From a checkpoint of a small mixture-of-experts model trained on Wikipedia: 558M tokens, 5867 steps.
Below are experts of layer 3 (counted from 0) of a mixture-of-experts language model. Rows are named router (the router's row for the expert), up (a neuron's input weights, with its number) and show model dimensions 64-127. Each number is 500 + 25 x the weight over its row's rms, rounded and kept within 0 to 999. Numbers have three digits each.
Before each expert's rows: a language model's description of what the expert responds to. This comes from a sample of Wikipedia text that the model never trained on.

# expert 27
Description: Punctuation and connectors in lists, LaTeX math and IPA transcriptions, such as =, /, &, and, dashes, closing parentheses.
router:565507514502511512496518450485457522487488481473481499532473455418489434560486506527506507512516513517485492528510495557431483507491503537501491538470505513491483506534506483509500496494525527
up0:514496510462515479468508462495548524453506496499498469505515538507503533490519477498517509576482545504517498518462507503512504500526495513537476513518462518487505525531515497503473502478520519
up1:499519444525499515541508482527511510515567517465520500530508489484463482486509523454538478531504507489524500528512508472484482500515500502489475505495459513481540474541511455466478466464466522
up2:506465493547513524511472504487492491540516461506486489489489488557498489509451450466458468503454492499491505530536499475501554512556503562523504480510500454503480519499560501485478506514495491
up3:500531508520547454511490497512474481542498511497520519541500492461472471484544513490518470467433510491503446464475490527542500489557524530506482533494522491496479524477456514473511506483517497
up4:514484463498505493453481501507491509531458488485531497523522477528502462500440496506468481545470478449529497500580522553478503503506531490492553516494501488500526473529498484468539531491503509
up5:471527476489513499482538471507454470513491490533541519507471464522481539521472489575540507518453480522459487490544490458528498494500494513499507527511507481485516481520534499542491472456504491
up6:514486476494495487481518506485510489482431519478492564495472469555482487537498505535499527534539468526516471525505486512474502517508528545515528508491467533486492523517492495503541491472490464
up7:564514461537497474523490520495479477485522523476494497471488526525491513507532494488496533520529495531464526506496541513496570502483516495471487567489475496504524535452491472483519476474512507
up8:507491533488457474482495512470523529477439510519559514484494524524518544474448514488483474496549473506523457458542508479516465519531506500506574479483513496512536498488512481498523485433443464
up9:507502488522518464504508508486475494485501468511483496509517484510493492501472543494536453513524497522495470517490477505519479509475539499461532490464480523475528481510555460477569484473528494
up10:523495495490538440528543500504501456506489546524527517506444470517482464499513477551496482508453510468531488470481478501474494497500509529530487496508520488490479510553491500489514493484482489
up11:481539526475433496515505532491511487475489488518523461504506461485557491481538490473474506532504478487497509513445544508520511524512532474473471494509542522453472449467528502461466525497487535
up12:515530492473468467440480513492496509548481539489523486543459501449545535537519473490479489480470494512513494437498485500498474529496482564518489525492477556488494469513496507544555497520527498
up13:519454537473491493503523484484510499525529458448526570521518502493478475506484460553484533523518505523513532463497511500510528495490470488488493543485548508503498497518508478446500482481508501
up14:564523518456467490497480472527494515516483459516529542485477510518538479524498543540486508475479516520497475525499488517477537490465546517494508513512512487520512531545534540499521499455497488
up15:491481487472482509480544518514498480473490498536475537505484495513515463469472513493496495494497453508536525543505502483526417497527514525525521513544426518520461481543486480511469512465532499
up16:502516506509491514466541512504472516491460494482519485531478477502487461488522494512490488478502469512495494433515521526492511505549483473527531513509487506488493502491483460540515492506525470
up17:508511528479491487465517501524496499453492487523509490499501483541504522545491480518506520475496499528551481493520537491470482503486471499444476576493494495496532518553491470511525517480510505
up18:514545477514499470472492480469490468451473533483472459524491478445530516508508502537478464489473493507483523481512498491536552521496508547482506473456515522477507501475519502490512445496506489
up19:526512478451442496534498540485503567467503511518486491501481494487514462486528524494507485499512510516476466467492499502543499496484505488506437513507468469495525518494453525538463491483485500
up20:540531527474522486474502510509488540481481465487491489506479506479473517513496512508474533534511483526466458490525500526466459493472549490450491482475510512484467491495480489492535461499487476
up21:477472523482483548456545512515490503521509546463484485456473488531522563529488509464502484495461541523503468473508521487524506470472499458508487477490465504487513519472506554465508516512501502
up22:552483484482476563494469495533489503526499538495528470512484500492502515502481477492540543455529518477490479503499529530521456512477498470556516531497466493476489499523504517501500499492483496
up23:502471463477505507517467456497534503497536531491527492512476491502495478470502518534567462520485502510486474507483539531512529509542499506510522517516471511501540469508499479508456489531485473
up24:552528453510511517514484472510489541481492538496513441529476478501490523478520492532497464555504468477536472528499537447512496512469553572508512488556506487486526555538497517510523468490486532
up25:492512515516523501509507502527516470516445488527467469490512460531494428546484497505494519494501473486498492484500478526502501489474543503517516517502535511500538526479496473530480502503530519
up26:463535509497452509470495497546498518484458472527492501516501481523489529474504501501526524554463491524517508532482442520510525475481486501514488500500454515515475509505526483482507444525514471
up27:534472528499512511475503492527489503515475517491509500525489469507493517487461533488493463483475496536519503509509500512514530502552460517505580523552513531500481485511541485490548475506518476
up28:492525511453496491492481493496497512484456492489514492496514515479487481532467511468496496503476499502511516476501450517459504491491480513513485455520483508562507507510530515519502480466544530
up29:529500499489515526467465527529466477483545478486512492472477496508493493532469552443466488519462519550511440517487479514499483482517540482487541505520507503497540495480534532463514509501532452
up30:504526516511480520471457532477499485546494502500465484488503503538453467503524507498499515502491537498507507459509535578513502518509515506511544481493499495489488517480498535544502508488503479
up31:530506486511519522503527512499490518508546492497475489487516530472489464514474486482490457522480482542505509523489483483489520476516531481523526540454521517559520495513549527457532494491499512
up32:513493484484500467478527480516497508494507513475495474511478483487543470524449468466487567474484506520490504502502516463546512496496508501506516488478490557521477532491474482525481488450530550
up33:492486486477516498473474487466442489477463487471515494486514487516487482501487518488536517474508505515454519498508473471504490484515536457534531516475502517516534491558479520528438497493466490
up34:493561569486496510490483462480493540479494504484508479467489481482562487539474539517509519513497504522456503501491522527512476503514523467464491528519485480521525492476490484519501516493496477
up35:501514510499505478496514465501478513512491521478501506475480478492504489480439495493484508501526483466491519491499527522452455552503497520507491498553528502483471500502482491530520459488525489
up36:462490527542518513477488531547470525522512476441517495496505475531520453544438512434518487499496445505451516514505456459517508521515481492496503497470439478470498493482495454566523479494517487
up37:485512468524524475480511485538466504497493497501488476505513479499535507519490506476521512472470564490468483495486520526479447528494557493532464495491479447500479467525481494512572530496523506
up38:503480550508427469554472453492529514481525477493516513468479447496476484517516545472447477490478505508485515501502537512508488469502554530516508501464474491444460498449526540470490448498516495
up39:506479537484494494520495487513490525525503488478457543508510539445568519513528490466499508531494468479485512523503520528514505495527426522493508446521472498524464499538522487522536505497482522
up40:480516531515482509472526484539465498489490475500490522535484413508512510502518505495501508501499482521471523526480503514484513463492539503526469473487487522564535467526474503525524519498525490
up41:496481555478511477540493508513488496512529483528487528505518523476470480556487517515516506523505516516480487472520492473534508464547505499473530521492469537484504523507511503516520505522469482
up42:555513509482505484491483482544453558459457477503448468486463507502510503531544485499488483492480498526435527507521545549517473513582505495465474479500546514512470461498486496518502513535559517
up43:525483483511510498490486507507497517520497496460473485474459507440455499478452493470463529502556522493531468499468463535492477513505470526488459513470488522496438520468486468504494489499473545
up44:468477502512539472557443452510489513540529506486494543493477494472478491530499464485514504542491496526491494491508528476464481514536487512482496465457462483519529509491517562475469497482555534
up45:506503488488534546480494511509519438514483485481510472474474551510420518490472451489508486480512505504475500485531490455532535489467503474526489474512478517480506477479509446543492513533482479
up46:462552516461480508462503484491498490510419502508496556508482530496464513531490496503522503493503493496471505478482516505493480453501473500522481518516550522494502473529482499485520515468543513
up47:561492508523493491464485499467547511513507474471515494494515486505502510461481532495491482526501511518493497517487449471511483485504531549500503447515487526519483502535459468455510511520481560
up48:477516524518476487506526463506501524511496474509530546471480504495468504557504509534503510540494437502525489549536469503479452473492483517537486525523498528472533508493526454474469506455496511
up49:463504557470511527513507535495517457495532501538532535442505507465537492542492478500493494514539469464474512544497548494542505500485503487475500491500503494492477503522497489457491469512477519
up50:502454483517507474506495534502479522482486478482487504479522477486538520562487527523541494457512506537515490513514494530464476512486481505466517491499481447528511476534500495520513507488512476
up51:521482505487509504465526479496519524550509527470491505498505494493530520505486467508543519481453486478477555517538488486513484513537499506471487478507512496449523525487478527497533485435551508
up52:509495447463518503495515508497463510454499509496478491477527465469480497544439447498490480486539507508491511476531549524509501497506535528522510501467531517441475472541491476488482426510475477
up53:495500566490489521482531492529497489464500513467522512522503483535504505521490516507504530516505450504527509474513549495480488512492522495484424506489488519513484492502510516498553527473554520
up54:495476518518486473475477460502474471499452514537511436463493519502514504488485513514499503512528445529495504452510520483472510512492483527508490533540519520523507549512484502493484498464571488
up55:471465492495462508512515474504497540498482498506495595501469508471499500493492488513510489535484510528499502444509465506508469437496504486472487489503470493504470485493482514505502480523477529
up56:483495474493442508512509529545490500577437487516517526538519505496479531477522511516538477509437486549479489498474540518462508532509493506482485493517471503526492477495527485517510553483535495
up57:527507488482437503469498458506463511527511517494486517544498516524491462502486525549452492505491497506462483463494511506470509505521500535462522491514497510484460517544479423500514511498497494
up58:511528498496521500496500512504490502522486518470509488469482468475519507488487504500507538472524512455507486501478473446524547490545504493478494517498550478486491527551503483467505506474489489
up59:539511478526497501525482441518455487515493542479542497447495498499555483496520506511490535516497489536530561496476556469466515529491518533493467535510493516549497543477517516466535480460494543
up60:456500521500459491508495481525499477509470470488474522510447478463537531508510504477508432482470496541486506484512496476453531524510508470477534532528491520478505508518482527509539496489500502
up61:541527514515479473511534447469476479492502491461502510513513499518524499499480490555447488497424554510520479483508505538496534506513518555485504524459527510456497494481524506517479470495510487
up62:543522460460505491462472514456506582488510513482505467531502458470484531529485522480491526492500489536491490525524508483529516520527492505502513509515518469504506516480487501521551520485511512
up63:516526493490509459502527521491515478513484503546467474506461485461519532510486496517526485516577497463498503493492497502487494476481465486504525459487517494516491480469481493537517514477528469
up64:487497474510569489484461495485507516529490504516528464510483507495486495531508487492484488486460490475442522474518483508527469463483533547483517552519500513446485560493452538503507493494480533
up65:556505521486493550502516489469481502528507502526502510518490513494497504528465530494524473500505482483483451498533492554494501432490480492477523486463479520538499530525545535501541488533485501
up66:507512476486533515465511494534466501502498443487515486511478469486471552499521480506513519525473498506469523495491500519476491486472489539464493529513498477509509509520449471523502457544456498
up67:485495467498483490492520458540496510526472481498469451510493455464534509545507543495520548506493510510501525498473520473501522494499480562485567490477461490494520524519482495515505487490532498
up68:510492464490488546517536466503465509513497511488508523523483465473496464557454477467500511539532471534503509491503535502480533504511489475520467498454563538538519508544500456508477497449492511
up69:525505470551525515491491486485469452502473474491501534558525527524477487532487500510490504549488482528498519524497499515487521531517500542470484496555472526494510490488486514519481527444484514
up70:532568549481461537439493489470518552535503482461504489466484517504501499485498479500504502474515500532531490469537499507485521505509579454509476465495509538484501528489507482509473470507488501
up71:499489510500496506485464482546507512518500541510481510526552488466470433500493517515486507547481552511482490500492516498504520535468466486431532530474512473469480546494494490528508524475502475
up72:520492496471477541531500486513524450518523510484536550512486460495467475495550496492530497505488537489487480472513478537503497520479503512505456537480538473446473516483503485468534505511489452
up73:457491510498507492493499535484508476542515462519511534473481474529456488485494536482525467489476455510460498512508484522484528462491497511499496466463410496522507489531495522471536480485535506
up74:455455462460503519417443524509484488506428507466486469502502505534512469497504495525497479437472498455528505486510494482470513499514513508539476514498513519490476507490500530496462526514496509
up75:484510497486483453489496539515512506520494501474491472511493543528496549485470487478538496496524501491482499486533506475497507505568517551499525529493489533498494504507503451549517458498473472
up76:492476463510526503486486501486491520486501493523444486505530455495531491493499495536518520545516450475519520501505483487558453507528484522520485501552516487493516526500500487492500491478537475
up77:508482454504501497504485486512489490471477459560476489499522478507523475472499495492497436520532480505494452566484488519530480478537462561462492501496491517539519467502517450517507429462480495
up78:486504513507494516482491501491501508522507492435516455526480465530471471507472537514532528512479510459482465505506512518463510496551533498473498553508489480480511480509494496486539522505511522
up79:518448496535544497522535471484501501527536494525481496482510501497524512510468499487523524521454471521495501527451515484516501519511503530503489498511475514519526510509524505498500482483488508
up80:495458482528488530513500504541533499518494465484566479491494502479498513469500465497500485450518459508510469519451543527497503498499526547512465475514477471508509502475492513495482480466493479
up81:541485478513526536517513510545517535494509531441520481525473556512519528528503477532507553529524489492504475496490514526488512463498538511512528522514478501482462515473485514457497502486483467
up82:474478496486492519479473440499494518500468493518513523469486539518460494533496539510492494509495525501504498486493497494474512537496534523475486490514519472461475517490484510491485503475544507
up83:495548486458500523498537498513511445474487466528522541486508474496485509531506489523499494472495518565495507462495494506518515498504529468493514467480508495515493541469509449552510543503510477
up84:505480495508511492559463541521520497479478475514497483541466475489478483502510501496511485473528512501555467530497537541496450533495470491515475551492505574446516515481482482495512513500532533
up85:492504477494457514480472508514497502474486482548506538498473491467485483543517482537483489493490478521473467493503483523456509498515498486476510531473483533542502509548496466491500478454523476
up86:532489525466486497472502521478510505516492540482511465489464490558561509502486505447463443512520514515506527527492520487470487551489527478510500508498502555492476502526477525498514505445522474
up87:560530499492463512448486469520517555461507518482499530473500521498496499554520516534491500483532536516505478512514507496478506443482515530539493505551458473534506523510469532521517521482459494
up88:522534494490513570496497485481500499511474505495518521529477485522516487491533470491503558507492547507516492513465502472520502542518451495550489500487490512498505499476482454502531501518522508
up89:509494473513505541511472549493502508503425503530504500495490475465536471518507532515520569492527495526474524557488506509489457557486520491519510461486496495481499511501473500471511483506510497
up90:545516497496447519494519542495494490518488450480484499532481454502508511519479512454439502523507502456509493484530515487526488504468534526435481514488487483458504550493475518470506498508514496
up91:518520511481484530520480507518495492465503524485494476487478485459476496453460447487483499466501495503516450470500508415467484495522514517500515488497502488472498517498496524477519514509526457
up92:508518493524462464517492502514504529488500504460464476495477517478510471505493487526477503548551504491498463483492488474512478475505498523492484477506488536476493491524524506490495500489538510
up93:538485460522485521518489502473512482466474521481518500474492528474476498461489516471496490514508535539480483499486447469500494499509491519564506523493506464527488493508505497520456530514500495
up94:549502502439504533475516504510518508457497480511526524468551483517487506510468485504519512499469485488546465513473477487484503504492474480557500525510526526514538531538509521520511449504489530
up95:502492474540521500506537538479488557481535473494522472484483491506508419504460473497493505524534483480544436522479463463497529526482509509533494479512492521487511488522520504522511460491501486